config.yaml
experts_per_token: 3
init_std_router: 0.036
lr_router: 0.000603
attn_scale: 0.125
init_std_up: 0.0384
schedule: "wsd"
final_lr_fraction: 0.0
Below are experts of layer 7 (counted from 0) of a mixture-of-experts language model. Rows are named router (the router's row for the expert), gate (a neuron's input weights, with its number), up (a neuron's input weights, with its number) and show model dimensions 0-191. Each number is 128 + 24 x the weight over its row's rms, rounded and kept within 0 to 255.
After each expert's rows: "mostly gets" lists some tokens that are sent to it at least half of the time. This comes from a sample of Wikipedia text that the model never trained on.

# expert 22
router [119 121 121 124 117 128  90 103 133 135 140 113 126  88 147 142 105 115 173 168 142 133 129 137 150 119  79 112 133 143 119 135 116 121 112 135  85 133  91 123 131 119 122 101  99 142 130 139 144  64 156 130 143 141  76  88 156 192 147 163 126 106 135 125 143 113 173 116 163 122 146 156 144 113 132  99 132 158 139 111  96 109 106 139 118 120 107 126 110 104 159 122 101 104 138 115 119 115 110  98 111 139 152 189 147  82 141 124 115 150  98 112  94 138 125 127 102 139 103 105 143 151 114 113 120 132 165 131 153 139 147 139 136 125 116 144 197  43 141 124 127 122 189 123 176 136 158 106 128  60 160 126  89 163 161  96 113 103 113 112 128 101 142 167 126 156 118 115 110 131 149 122 156 134 102 118 127 134 113 120 136 102 106 169 116 151 137 129 123 143  97 114]
gate0 [144 124 145 119 170 122 100 114 150 134  63 115 115 161 122 114 141 112 119  96 127 140 137 118 102 134  81 136 127 122 192 136 127 113 113  91 100 126 162  90  71 136 137 128 114 127  80 162  97  77 122  96  96 160 137 127 153 120 143  99 105  91  97 150 175 101 119 114 112 124 131 159 128 116 111 113 179 135 125 119 177 125 145 175 148 162  91 135 138 148 161 111 116 144 127  95 143 138 137 103 131 153 133 153 152 138 135 148 135 144 114 121 151 155 130 117 129 113 115 138 142 136 130 138 126  90 129 147 126 132 113 112  75 112 156 161 159 106 118 118 114 152 126 129 119 117 126 122  96 101 106 147 183 157 130 120 142  99 115 137 137  94 111 124 103 154 137 148 156 147 142  98 130 139 126 166  81 141 126  74 144 194 106 131 177 117 115 126 163 128 171 162]
up0 [ 84 187 125 112 155 107  90 183 108 109  98 132 143 163 118  99 115 152 187 171 127 119 113 119 122 117 134 122 119 122 108 148 157 127 114 131 147  83 119 124  78 105 131 101 137 129 135 146 132 143 130 106 141 106 150 128 117 123 139 140 108 139  89 146 130 126 119 115 116 165 131 161 161 138  99 118 128 141 166 125 171 124 106 174 140 146 115 123 120 156 124 103 100 129 172  99 113 127 118 125 137 122 157 125 125 100 166 157  93 120 103  82 146 168 139 131 144 110 147  76 109 105 143 135 132 146 108 164 121 149 124 110 146 162 104 135 107 121 115 119 138  70 143 121 134  91 160  93 137 147 130 134 149 126 175 153 126 130  91 162 106 130  88  96 116 151 106 132 150 156  91 162  81 149 151 168 124 158 128  93 152 117 116 194 167 147  98 145 135 132 108 128]
mostly gets: " Robert", " Paul", " John", " Richard", "ucci", " David"

# expert 17
router [138 129 126 114 121 109 102 115 130 114 157 104 131 140 120 152 144 170 135 109  81  97  92 119 130  92 126 149  90 167  85  95 128 132 117 125 128 141 120 160 124 179 109  99 124  94 126 132 101 148 111 135  88 100 136  98 119  83 118  98  99 127 173 165 151 140 113 132 159 146 125  99 135 109 128 109 114  68  86 126 150 169  98 161 142 108 126 108 128 125 149 111 135 138 129  81 148 105 132 118 144 136 124 129 106 117 130 123 147  94 141 174 160  67 147 116 141 115 181 142 130 134 171 105 138 113 134 138 129 150 128 129  80 108  84 161 111 171 122 127 157  99 133 137 133 125 124 159 150 157  92  83 103 125 161 119 156 116 145 105 146 105 146  91 114 119 111 158 113  99 148 127 178  98 146 139 141 167 147 150 156 144 171 111 141  86 159 129  92 118 131 133]
gate0 [178 120 141 179 134 111  99 115 133 114 136 113 129 115 188 129 153 136 112 104 101 153 114 156 134 175 108 133 142 106 135 134 129 134 102 146 131 133 105 182 134 128 132 129  80 131 160  77 184 157 125 121 118 117 138 134 124 146 189  98 120 119  95 126 110  94 104 135 134 143 107  99 129 148 148 167 103 112  97 131 169  99 174 121 151 139 103  95 165 136 151  90 150 136 133 163 168 114 117 138 116 137 120 157 131 137 119 155 124 130 123 123 159 142 148 139 149 139 115 108 159 137 136 126 132 106 125  88 148 162 129 123 130 139 159 116  92 194 137 134  77  94 117 102 110  79 118 152 142 124 129  97  83 192 114 145  79 102 143 141 195 120 129 137 164 153 114 134 163 142 113 128 136 138 116 139 151 135 131 132 135 152 148 120 133 109 145 135 126  87 142 147]
up0 [146 129 172 139 135 124 111 133 164  99 120 141 113 124 121  92 106 109 164 142 166 108 133 184 145 116 140 129 120  99 149 125  98 150 126 139 136 114 110 124 118 142 100 127  81 146 156 135  94 110 135 112 113 145 109 161 123 166 135 145 177 109 148 178 120 109 112 143 155 101 148 140 150 165 115 154 138 133 137 123 114 143  91 128 121 116 137 143 149  98 159  94 112 115 188 107 104 116 124 105 115 105  80 155 158 104 151  90 134 139 119 140 119 143  63  98 134 182 109 130  83 106 145 127 105 145 121 129 135 114 168 141 113 130 142 130 139 138 122 161 139 153 135 132 152 136  89 171 118 145  62 148 113 201 149 117 108 115 120 115 128 115 151 123 127  77  99 142 148 139 209 112 147  95 144 120 108 158 132 113 141 128 121 116  84 136 106 128 117 112 143 111]
mostly gets: " but", " it", " while", " However", " there", " announced"

# expert 14
router [132 119 147  92 150  94 124 109 166 116 120 130 125  90 162 127 114 147 107 172 133  95 148 107 163 114 155 110 157 142 118  93 110 146 105 158 129 169 125 144 110 114 152 151 117 108 132 131 181 109 131 131 113 120  81 103 130  92 176 112 103 120 120 154 153 109 147 141 120 162 125 123 148 156 124 138 145 101 163 112 106  91 132 124 140 156  85 123  97  79 184  74 144 140 178 136 167 135  99 136 133 123 106 155 107 102 125 131 129 175 140 113 148 134  97 125 137 143 137 138 125 118 113 129 119 122 127 168 153 134 110 143 141 126 117 176  93 126 170 145  79 124 137 140 132 114 133  98  97  72 180 169 146 158 143  94 129 121 119 123 129 144 176 125 131 125 105 118 134 151 112  96 145 140 135 115 114 166 124 136 133 159 103 179 132 168 128 122 182 123  90 118]
gate0 [179  89 160 116 114 120  96 108 161 124 173 130 123 146 191 123 147 101  86  86  97 175 158 102  93 131 147 139 100 140 132 150 108 152 111 131 114  96 126 158 145 114 144  76  69 106 139 157 148 117 122 116 114 110 102 131  99 144 158 113 129 140 124 138 151  79 127 139 133 151  97 113 142 114 107 102 117 125  99 118 118 123 192 131 149 116 124 126 110 114 111 103 148 134 123 123 151 138 122 127  94 151  82 112 145 151 125 159 145 161 112 105  99 135 114  79 149 159 122 166 116 146 168 119 127 123 126  92 126 141 171 147 149 135  76 166 142 123  83 129 122 115  81  90 176 126 154 145 145 123 104 126 138 134  80 112 119 142  72 172 110 104 104 152 149 117 146 137 107 133 136 148 132 146 101 114 147 119 121 111 100 105 124 129 151 127 107 114 134 133 117 148]
up0 [143  97 156 159 142 130 126 158 124 111 128 167 159 140  89 136 154 156 127 154  95 101  81 126 120 118 124 148 158 125 133 187 148 151 113 135 112 121 163 181 111 102 124 133 120 145  87 121 143 148 146  73 140  87 109 101 110 117 130 100 135 144  75 117 126 151 129 143 110 148  98 100 102 146 146 141 128  86 146  69 133 103 121 149 119  88 143 117 144 110 138 113 159 105 138 164 115 122 162 128 136 114 139 149 144 151 169 134  87 120 124 128 114  94 130 132 147 121 123 132 173 102 130 125 153 120 111 131  85 154  76 155 116  92 131 137 149  87 111 194 120 133 162 129 132 129 127 166 130 131 120  80 138 128 101 135 121 156 122 137 117 109 133  90  88 116 121 130 161 143 161  53 112 148 121 109 116 105 128  98 135 146  97  88 109 107 161 151 141 124 107 119]
mostly gets: "ö", " sp", " Vi", " Ra", "č", " Gi"

# expert 8
router [105 181 157 132 134 100 161 136  92 122 127 158 115 117 144  92 109 126 135  89 144 122  94  97 156 123 159 115 137 120 116 122 149 143 115 145 158 112 121 118 105 115 147  98 133 137 110 130 121 114 150 108  71 131 151 116 118 108 135 125 157 145  91 188 117 140 116 103  99 143 107  95 145  92 118 140 171  91 143  93 122 143 127 159 120 169 149 147 109 119 132 103 111 119  98 109 122 161 166 142 125  97 117 145 135  43 121 146 148 134  99 108 128 153 135 113 134  91 146 130 146 123 120 163 150 119 131 146  80 138 154 118 119 104 144 160 121 156 102 130 145  88 134 132 130 131 195 132 117 131 108 103 108 109 122  84 141 111 169 144 109 124 157  98 130 127 109  92 111 125  92 180  69 107  95 131 146 133 146 130 113 143 124 163 115 137 151 137 160 143 182 173]
gate0 [ 98 136 130 164 141 140 132 127 128 111 104 105 126 143 164 125 129 133 145 128 118 144 126  95 116 125 118 123 128 153 117 194  90 110 133  88 125 116 120 135 115 137 147 119 148  91 113 129 137 194  82 140 123 131 126 128 131 117 126 133 115 143 157 101 129 203 149 100 135  58 160 148 116 117 161 152 152 141 117 111 105 158 115 156 136 145  91 102 117 139 124 199 109 101 115 137 144 136 154  73 130  90 157 144 105 166 136 120 136  90 131 161 148 161 100 136 105 159 156  92 161 138 159 144 117 113  92  94 128 140 151 138 164 128 164 141 136 134 113 139 150 153 122 163 121 108  98 131 124 129 138 120 156 125  79 137  80 115 122 178 127  97 139 108 111 119 166 120 105 122  67 142 137 122 161 118 164 110 140 108  79 124 123 120 103 123 141 154 127 122 163 128]
up0 [142 137 134 165  94 114 100 145 168 143 124  97 139  69 160  91 116 132 165 120 147 140 132 155  88  91 175 144 134 145 135 140 116 110 138 116 113 131  78 129 151 106 100 138 133 134 124 132 105 145  92 122  90 150 160 150 153 156 135  95 110 167 109 132 153 126 114 117 103 102 182 123 129 130 167 130 167 158 108  95 104 134  79 168 126 118 124 110 108 194 105 121 168 104 121 137 136 128 153 130 139 101 123 129 120 105 124 137 113 114  82 153 144 179 112 148 110 133 138  92 137 109 152 137 127 150 131 168 135 129 141 130 104 156  98 162 141 128 161  99  89  90 170 146 108 135 154 146 169 135 105 133 151 117 115 125  97  86 125 111 124 129 121 109  94 122 111 127  78 134 124 134 107 132 116 142 200 142 153 121 170 101 123 119 159 153 105 115 105 147 155 137]
mostly gets: " dis", " anti", " un", " re", "Con", "Re"

# expert 24
router [120 112  90 131 112 102 130 126 142 107 128  93  94 151 124 159 161 125 156 106 138 154 131 124 103  77 101 119 153 163 131 119  89 113 118 139 145 136 106 134 126 119 150 119 180 145  81 114 155 130 135 167 170 109 105 144 113 102 143  81 125 119 150 132 116 145 114 124 131 141 159 130 139 132  94 150 188 148 118 107  91 191 142 125 138 128 113 146 108 150 158 109 122 173 111 150 146 146  79 157 111  73 142 146 153 118 154 141 130 129  96 153 145 154  99 147 138  83 140 153 119 108 112 162 119 113 121 165  94 122 135 114 150 128 125 125 127 142 139 131 118  84 135 120 172 132 114 142 146  73 137 184 105  99 103  97 117 176  94 134  99  93 113  85 102 119 121 131 138 125 100 129 169 107 132 120 167 134 115 124 131 110 106 106  91 175 150 141 142  94 134 153]
gate0 [119 144 107 111 135 142 176 117 101 155 114 109 143 107 187 136 114 129 160  94 145 126 130 129 118 142 159 109 115 113 130  67 157 113 112 161 134 140 151 119 127 150 104  98 123 112 103 110 112 105 107 114 123 150 151 113 162  93 136 113 106 127  65 115  88 127 109  97 136 144 146 141 179 167 124  69 142 110 124 170 125 120 107 146 154 155 153 159 142 190 124 114 153 140 118  69 118  98 170  72 140 116 145 107 138 142 145 165 121 139 132 125 177 125 166 122 144 117 131 126 141  87 164 132  84 137 136 147 159 103 124 131 100 130 125 121 149 111 154 123 133 124 121 123 163 101 117  80 123 123 115 105 136 113 147 136 146 147 164 104 132 118 165 132 114 139 145  83 121 132 120 106 137 122 143 130  50 113 102  96 118 126 148 126 137 140 104 188 134 130 113 126]
up0 [136 205 127 127  98 120 112 106 109 148 111 104 128 165  98 120 175 127 154 100 160 144 129 119 121 152 112 118 128 172 121 122 131 131 138 120  88 135 115 192 132 151 154 154 114 131 148 164 147 154 116 115 116 150  96 133 140 150  90 126 116 149 135 140 119 130 178 127 126 122 129  99  95 172 112 159 142 140 127 140 128 138 163 115 113 178  96 120 143 102 173 126 123 108 161 121 185 109 116 115 138 103 102 123 127 123 127 121 132 134 112 137  90 152  96 154 143  58 152 120 114  92 129 119 110 113 145 160 127 118 105 124 107 138 132 102 117  86 121  89 113 171 129 149 122 183 112 132 125 109 120 134 155 122 146 132 135  94  96 120 118 157 133 163 136  78 160 139  95 102 163 168  74 161 127 147 146 149 166 146 139 132  98 153 144 143 129 122  78 104 153 106]
mostly gets: " P", " F", " M", " R", " G", " O"

# expert 21
router [125 153 134 147  70 159 126 107 168 126 166 115 133 146 131 128 105 119 117 131 129 124 149 134 119 137 141 135 119 133 131 105 121 166 138 114 159 109 120  67 132 158  83 173 113 113  79 140 102 107 131 160 143 117 150 176 122 154 117  99 100 132 115 118 130 135  84 135  94 111 128 123 129  93 121 114 125 140 115 113 138  81 133 124 128 131 149 109 121 111 104 135 147 151 128 120 184 120  87 130 123 167 144 148 130 122 129 138 134  96 150 115  62 119 133 153  89 111  87 137 135 137 116 111 103 138 151 116 174 145 142 105 204 137 154  93 133 103  94 110 149 169 110 130 115 187 149  97 100 113  64 134 166 132  97 111 128 141 119 158 131 148 113 189 150 150 131 149 136 124  84 116 141 113 124 121  96 157 132 165 116 130 118 125 123 111 130 133 157 166  87 126]
gate0 [ 93 127 114  85 132 113 170 158 138 125 114  96 146 158 130 121  97  84 105 137 146 117 132 160  99 109 138 128 125  99  88 148  95 125 115 147 127 144 126 128 139 111 160 148 118 145 172 122 143  92  97 147 135 132 105 160 130 135 108 155 109 164 141 165  79 141 177  97 131  97 124 118 122 140 142 122 160 134 121  85 120 140  96 141 149 134 118 135 114 155 137 134 184 182 101 114 189 117 149  92 100 101 130 151 117 125 169  97 105 108 110  87  82 167 115 107 132 183 144 142 136 131 102 131 124 101 150 117 127 165 140  86 147 104 102 138 141 123 129 121 115 114 130 172 115 135 113 117 117 152  99 123 148 177 132 110  96 150 154 187 158 107 138 113 140 147 126 109 129 134 109  97 104 123  91 104 195 151 118  98 143 157 135 130  92 129 129 108 135 142 145 116]
up0 [136 153 130 145 125  98 137 103 107 111 132 147 136 173 172 118 165  92 136 137 110 131  62 126  98  97 121 128 107 131 150 117 121 111 110 162 111 162 162  78 141  79 152 154 146 132  88 125 109 113  84 105 183 129 131 175 186 125 148 134 103 117 142 107  98 118 154 121 130 145 155 156 139 139 168 157 141 167  72 126 103 185 124 128 103 137 153 105 147 184 146 163 166 154 115 147 131 160 115  98 121 181 100 126 133 112 131 141 121 130 112 144 134 109 153 149 116 137  90 108 126 120 115 107  94 117 159 125 128 122 118 124 150 134 130 148 124 136 141 120 119 164 130 149  93 160 153 127 125 127 119 154 165 135 128  77 112 135  91 142 116 121 159 104 128  84 132 113  97 157 107 125 137 154 130 114 152 118 145 103 108 114 127 107 127 104 141 167 137 154 179 141]
mostly gets: ".\"", " 3.", "\".", "า", ".", " Gary"

# expert 20
router [112 118 141 120 136 119 134  87 121 158 158 112 145 127 104 112 140 148  92 107 122 161 131 169 109 131 135  97 127 161 124 144 149 145 166  82  85 189 133 129 130 104 111 114 122 114 157  72 119  96 137 100 126 124 146  64  98  92 138 130 105 145 147  88 125 156 119 115 137 145 119 111  83 122 135 133 176 133 104  94 113 178 155 149 107  99 111 176 108 165 110 174 108 107  86 120 109 156 116 108 110 130 102 162 103 138 115 133 169 101 127 116 124 125 147 123 139 141 157 118 172 110 116 117 140 101  94 170 154 171 136 144 103 113 118 163 131 175 147 138 126 129 158 118 147 159 129 158 127 137 109 134 130 135 128 140  98 100 117  88 128  85 125  83 128  99 145 122  86 107 124 131 113 129 153 126 148 138 151 162 121 132 109 153  76  97 126 115  82 135 137 135]
gate0 [104 173 102 117 144 115 126 115 136 129 163 132 143 134 114  81 150 146 149 129 132 180  81 116  99 158 151 112 136  96 132  94 130 121 111 127 115 109 109 120  91 141 152 117 143 138 127 124 122 119 144  91 124 115  81 105 140 126 134 107 136 121 123 131 158  99 166  91 144 110 163 134 150 103 155 109 142 144 138 107 159 121 123 117 142 149  67 117 141 145  73 125 113 180 103  86 147 100 155 140  90 152 131 109 101 131 116 142 142 131  69 158 142 144  86 134 133 132  87 139 149 173 136 127 165 107 102 108 124  61 143  99 131 118 111 163 117 130 182 125 128 125 125 115 150 138 142 124 132 140 102 137 171 109 148  89 138 133 151 127  84 109 103 113 106 150 184 121 153 137  89 111 152 108 112 117  98 134 173 115 116 141 114 123 129  91 170 100 122 162 120  93]
up0 [136 116 167 115 113 113 121 128 117 150 120 111  89 157 150 199  96 123 118 130 144 124 161 125  90 139 133 108 140 135 187 125 105 107 117 154 135 105 124 136 128 140  94 158 102 107 125 157  85 112 129 123  81 112 120 152 125 143 108 134 149 124 137 122 164 125 119 113  89 150 109 126 139 106 125 139 129 137 149 119 125 128 149 150 138 115 116 135  88  99 137  85 105  59 128 122 134 106 139 134 111 119  89 153 128 121 116 158 116 169  85 174 173 140 152  95 123 190 117 154 120 139 132 124 129 114 118 153 134 176  81 103 158 138  97 133 141 118 147 102 140 166 152 117 137 129 159 127 150 149 156 109 121 139 125 184 110 145 139 105 112 164 143 142 141 169  99 159  88 170 143 100 129 164 133 149 112 110 126 172 126 109  92 118 188 130 102 114 101  91  99 114]
mostly gets: " University", " Committee", " Museum", " Institute", " Foundation", " School"

# expert 29
router [118  92 136 102 104 116 124 114 142 129 164 138 118 192 132 158 137 146  96 126 102 125 119 134 149 125 153 119 129 110  72 159 125  98 158 120  82 152 136 114 139 126 106 159 112  95 129 128 102 131 117  85 142 112 164 135 154 138 112 147 109 139 173 109 127 132 129  91 133 166 136  72  73 100 144 113 127 110 176 154 125 170 134 129 139 152 125 125 109 147  80 159 100 110  91 131 119 150 163  91 118 128 100 111 160 150 106  96 152 137 118 106 125 167 115 149 144  99 136 144 158 124 130 110 131 117 127  88 157 138 126 124 105 113 137 108  88 155 199 157 108 125 130 137 147 139 103 142  99 149 143  95 147 149 118 141 112 129 108 143 145 146 172 169 113 122 136 120 109 143 131 122 136 118 150 174  81 147 134 137 129 172 120 126  81 131 142  75 140 116  79  86]
gate0 [157 143 160 137  94 147 125 126 118 134 142 148 101 144 108 101 139 148 113 138 155 154 125 112 141 108 120 158 103 116 130 167 140  59 105 144 131 104 107 137 188 102 131 146 171 114 106  77 107 106 147 131 131 166 100 152 125  92 180 106 136 166  89 154 171 168 150 140 144 125 142 149 134 111 131 139 117 132 145 149 124 130  93 136 131 176 112 146 162 132 125 148 123 160 128 139 142 151 135  95 142 151 144 138 122 173 122 126 110 161 158  92 137 142 164 125 132 149 130  76 110 135  83  98 138 148 124 102 132 138  94  92  97 153  80 107 118 108 119 111  96 128 149  85 137 137 108 164 107 139 141  85 121 146 135 154 162 105 185 148 125 120 164 152 130 108 132 128 106 128 118 131 113  97 121 150 166  91 132 158 117  72  99 114 152  99  98 125 146 131 122 100]
up0 [ 91 103 149 139 143 123  93  80 125 105 130  87 119 141 111 147 118 126 163 151  96 105 172 105 158 152 119 175  45 109 107 157  92 117 140 121 125 129  96 153 166 105 113 147  85 113 122 148  92 142  88 159 135  96 112 126 133 125 127 126 129 112 139 162 140 129 149 126  95 145 108 132 102 150 126 176 139 114 123 100 124 117 119 148 136 138 152 122 122 121 179 114 165 135 115  98 141 125 121 167  94 102 137 156 110 151 138 162  82 133 141 125 120 106 109 155 137 130 156 149 170 128 100 134 146 120 134 113 129 124  76 153 103 146 118 134  90 162 123 152  93 129 113 110 140 132 104 192 142 125 107  76 132 142  99 114 129 106 160 107 137 200 168 147 134 126 132 146 137 110 142 148 194 132 124 124 145 143 128 124 105 111 138 142 135  96 145 121 116  99 100 107]
mostly gets: " 3,", " 4,", " 5,", " 14,", " 23,", " Votes"

# expert 4
router [102 102 128 143 112 113 112 132 153 120 138 113 104 109 145  97  89 138 116 116 121 169 117 155 156 141  80 110 173 115 140 158 145 151 110 147 106  92  99 169 118 120 121 129 107 120 110 142 129 168 159 154 127  92 122 149 156 143 151 143 150 114  81 140 126 116 126 116 137 124 123 132 131 155  90 145 128 140 123 113 123 150 161 139 108 116 148 105 169 152 125  92 132 145 107 116 112  74 171  85 152  80  96 138 144  93 138  72 149 154 118 123 117 133 100 130  97 130 161 143 144  93 145 154 116 153 125  96 138 169 148 165 120 110 139 142 125 114 101 140 149 141 138 175 117 147 149  84 124  81 147 126 104 113 117 146 104 129 126 117 137 112 168  98  89 120 107 154 155 129 160 148 133 157 128 137 179 118  83  89 151 158 130 161 152  90 113 127 162 166 154 183]
gate0 [119 141  85 132 138  96 124 144  93  82 127 152 116 141 108 112 152  96 138 131 147 102 188 108 131  90 115 160 116 158 139 153 113 135  91 127 142 114 137 145 170 107  57  97  99 155 135 160 152 162 163 102 119  87 141 112  92 129 149 113 157 126 115 120 161 150 134  82 175 107 111 141 137 129 135  97  99 131 115 103 139 142 117  97 151 115 107 145 154 119 140 140 132 116  94 110  98 146 178 143 148 127  98 142 165 111 164 111 106 129  93 124 111  85 144 125 117 152 140 144 149 100 152 115 108 107 127 142 151 160 167 157 118 184 132 162 127 132  87 167 162 126 133  94 167 138 130 132 138 100 159 124 116 188 135 126 115 105 146 165 114 118 145 128  99 162 111 100 138 120  93  91 153 150 117 131 119 112 108 115 148 120 122 153 157 120 105 146 108 143 124  93]
up0 [123 131 123  97 137 141 124 119  52 155 136 133 118  94 114 175 110 178 121 117 163 151 113 143 173  96 125 124 162 103 109  91 153  74 127  85 131 119  92 131 123 109 152 100 125 125 143  82 135 110 128 144 130 166 121 124 115 146 142  98 109 139 111 104 144  96 105 124  92 130 114 126 129 135 107  94 186 103 153 115 128 114 121 132 161 140 133 142 129 171 136 153 147 102 137 132  93 140 107 152 147 139 119 114  78  97 107 112 157 126 147 152 104 169 160 175 102 136 116 154 147  90 132 135 100 123 135 117 143 136 140 148 107 156 153 119 154  57 114 143 118  93 149  82 103 139 148 162 122  97 149 128 130  98  99  93 115 111 102 163 172 146 145 181 130 130 118 171 154 144 140 149 133 118 134 128 104 100 116 118  88 115 110 157 130 120 140 150 135 122 153 109]
mostly gets: " St", " Par", " Sir", " Saint", " Pra", " San"

# expert 35
router [157 118 123 120 129 173 134 144 147 119 101  77 101 118  82 131 101 110 189 152 150 115 156 137  94 155 154 121 155  80 121 141 112 138 128 160  86 152  88 118 130 112 143 135 174 165 152 132 142  96 151  93 111 127 120 162 125 153 107 139 104 139 132 121 109 140 154 144 162 117 139 162 139 116 131 125 150 145 129 144 111 123 143 109 109 101 142 136 154 164  95 159  68 116 141 122 130 140 144 185  99 142 145 129  97 143 109 137 125 149 166 105 143 134 125 157 133 140 119  93  95 125 162 144 153 148 117 143 114 144 101 135 147 152 100 105  93 107  81 127  82 181 110 108 142  88 149 131 124 151 118 141 143 165 130 121 131 123 114 125 180 126 124 167 145 120 127 101 150 167  92 124 131 141 110 128  89 122 146  96 128 105 156 114 102 144  83 124 198 114 121 104]
gate0 [117 145 110 114 109 144 154 150 110 164 165  92 171 121 116  96 116 137 112 126 165 123  91 137 143 153 153  72 106 151 151 130 110 151 150 127 127 150 111 133 147 129 136 113 136 125  87 155  98 143 124 115 130  72 136  88 137 144 100 127 154 114 161 133  78 186 147 107 147 131 131 123  99 101  99 133 156 118 120 121 143 121 120 101 137 150 159 169 112  93 109 151 105 171 125 130 137 120 120 121 123 143 121 142 104  86 107 166 162 102 142 143  98 140 102 144 129 132  83 117 158 121 120 140 101 146 115 130 106  98 154  98 125 112 133 155 137  93 139 140  68 144 133 110 138 166  86 160 162 137 117  92  83 156 133 168 136 122 127 161 113 106 150 116 103 142 147 131 133 193  96 139 108 162  93 172 140 147 105 117 120 120 141  82 133 152 137 108 112 165  84 121]
up0 [ 97 114 126 117 128 165 151 126 124 127 129 152 108 114 161 149 133 102 115 104 158 128 120 117  88  96 112  95 141 152 122 126 137 156 110 118 121 109 117 163 133 105  99 108 190 146 138  77 111 124 149 151 110 135  93 146 115 164 139 193 115 129 158  99 110 109 121  81 115 134 131  97 143 130 111 122 131 121 145 168 106 109 105 123  96 139 172 119 155 135 111 112 120 137 147 183 124 150 170 127 123 144 105 139 152 139 126 110 133  92  97 116 134 146 124 145 113 172 104 144 115 143 119 150  91 156 148 109 121 157 121 153 141  54 146  87 169 147 177  86 164 138 118 157 120 115  89 132 185 117  99 130 129 171 145 109 139 123  91 118 122  92 134 162 114 147 122 117 143 128  98 101 159 123 149 103 127 166 123 140 169 122  86 148 118 144 104 168 110 133 161 113]
mostly gets: " km", " JPL", " MPC", " mm", "%", " million"

# expert 33
router [119  91 130 150 119  85 140 176 111  94 152 126 115 123 138 143 153 157 111  85 128  89 141 118 166 140 145 124 137 158 136 122 132 139 144 146 141 133 143 107  91 139 109  87 144 125 141 164 133  99 170 146 167 144 163  89 150 119 129 125 102 150 180 129 126 144 102 142 136 144  90 133  93 148 132 154 141 121 106 111 149  97 119 140 118 167 114  75 150 114  94 100 163 140 164 175 138 140 128 125 128 130 135 130 130 139 124  82 124  95 178 108 145 128 103 110 136  87 134 126 123 139 109 111  86 118 153 103 118 113 115 168  99 103 144 127  94  90 153 153 167  86 151 176 145 135  93 154 127 123 131 130 137 129 146 174  92 167 119 129 173 122  80 102  99 134  86 132 124 139 166 161 127 133 150 170 117 151 136 153 145 149 121 102 119  67 122 129 127 146 124 137]
gate0 [146 116 129 140 108 112 110 123 190 110 118 163 145 180 143  58 154 180  91 112  77 138  93 129 115 114 128 130 125 136 113 106 128 128 115 103 135 128 150 104 117 110 129 116 125  98 130 127 134 109 103 122 116 109 112 121 145  49 145  52 123 125 121 138 109 114 115 104 157 149 108 173 158 142 136 132 108 113 107 121 131 173 136 128 133 132 160 163 125 118 112 147 128 103 160 164 122 143 131 131 112 128  71 165 143 126 147 103 124 117  89 120 129 121 154 140 144 129  70 102 141  95 162 106 125  82 123 134 102 138 150 153 169 111 150 123 121 137 141 132 115 102  91 101 168 131 152 141 116 122  87 152 132 111 111 152 105 126 136 142 100 117  96 129 139 108 174 150 154 150 128 184 151 133 106 137 155 122 138 148 137 136  68 124 145 130 137 125 167 127 168 130]
up0 [111 156 138 180 132 154 158 110 131 149 148 117 125 151  90 156  89 125 145 195 127 140 127 140 125 117 130 136 159 112  91 166 121 171  80 105  98  90 144 116 167 110 110 133 139 115 129 170  88 154 137 107 117 156 127 129 158 177  85 115 143 110 147  91 149 124 133 104 128 125 128 135 164 126 121 122 167  84 100 120 152 134 137 143 129 142 110 109 129 107 131 134  92 163 123 150 134 151 118 117 134 122 157 156 114 154 145 124  84 140 132 128  97 184 122 157 125 119 122 141 100 116 146 129 166 101 130 122 106 113 163  73 154 140 120 100 127  90 159 126 140 129 129 177 145  83 150 109 135 115 112 127 113  55 155 134 131 134 121 141 159 108 129 134 120  70  83 117 130 130 146 103 145 124 114 110 124 147 118 129 138 131 166 186 137 148 109 130  88  92  96 126]
mostly gets: "|---|---|", "|---|", "|---|---|---|", " Sheet", " ===", " southern"

# expert 28
router [144 123 136 104 176 125 105 125 109 145 160 117 120 138 112 158 158 156 106 110 153 109 138 160 140  94 104 113 146 126 116 110 147 137 142 165  96 128 146 144 137 152 144 144 150 116 149 122 122 181 106 101 137 185 133 105 167 131 151  91 131 145 113 128 139 151 116 167 129 141 149 163 135 149 140 130 117  97 126 155 113  75 142 118 175 124  72  96 130 119 113 106 130 157 116 155 130 124 107 168 113 121 110 121 111 152  88 153 128  81 181 115 169 127  91 109 122  94 154 149 151 102 134  75 126 149 129 133 160  97 132 104  87 123 123 155 116 128 148 125 162 110 115 121 130 103  86 160 129 138 102 152 171 106 151 130 188 109 124 126 140 129  98 120 124 140 129 145 117  93  80 125 138 120  76 133 155 164 105 174 155 120 135 112 159  76 161 102 131 110 130 129]
gate0 [130 113 162 154 143 114 122 100 146 129 116  98 153 153  98  82 101  97 117 124 126  95 125 132  89 117 116 129 126 163  70 115 107 134 137 103 122 114 165  79 133 121 130 162 101 133 132 115 141 117  59 154 105 167 148 173  90 160 123 129 121 162 123 114 101  95 114 121 109 115 125 143 144 126 129 104 110 135  86  97 158 113 129 143 124 158 125 143 132 179 118 140 171 129 169 164  98 114 127 136 116 166 107 110 166 125 152 109 178 111 158 170 145 129 154 105 167 113 142 107 147 143  91 123 145 117 140 141  89 115 123 138 106 142 145 149 199 134 127 113 111 121 109 187 148 125 101  86 125 108 119 142 102 116 151 122 100 113 128 114 112 132 120 126 116  93 120 119 132 128 140 167 103 167 124 188 112 151 134 121  81 118 145 135 139 129 130 124 131 166 154  88]
up0 [146 119 125 126 141 106 151 122 118 127 106 133 121 142  87  57  95  82 112 123 131  89 132 192 107 151 121 132 140 144 169 140 106 133 133 106 135 125 135 130 111 123 132 134 159 110 164  66 120 138 108 165 122 153 147 171 130  98 139  86 112 141 122 102 108 123 138 155 150 150 138 122  78 152 130 123 102 118  93 124 113 101 127 152 150 113 101 108  91 134 130 103 139 150 131 181  94 156  92 126 135 156 118 119 138 114 124 139 158  81 152 179 153 131 171 135 142 101 103 131 101 119 118 119 195 145 148 139  60 100 115 174  86 147 138 123 124 141 157 116 141 117 126  97 128 155 108  65 155 152 150 184 106 146 119 151 114 120 145 119 147 143 124 111 139 104 107 118 138  90 137 114 120 123 139 134 143 111 174 120 127 145 109 160 142 113 136 142 125 137 117 148]
mostly gets: " ===", " ====", " –", " 1–2;", "Personal", " |"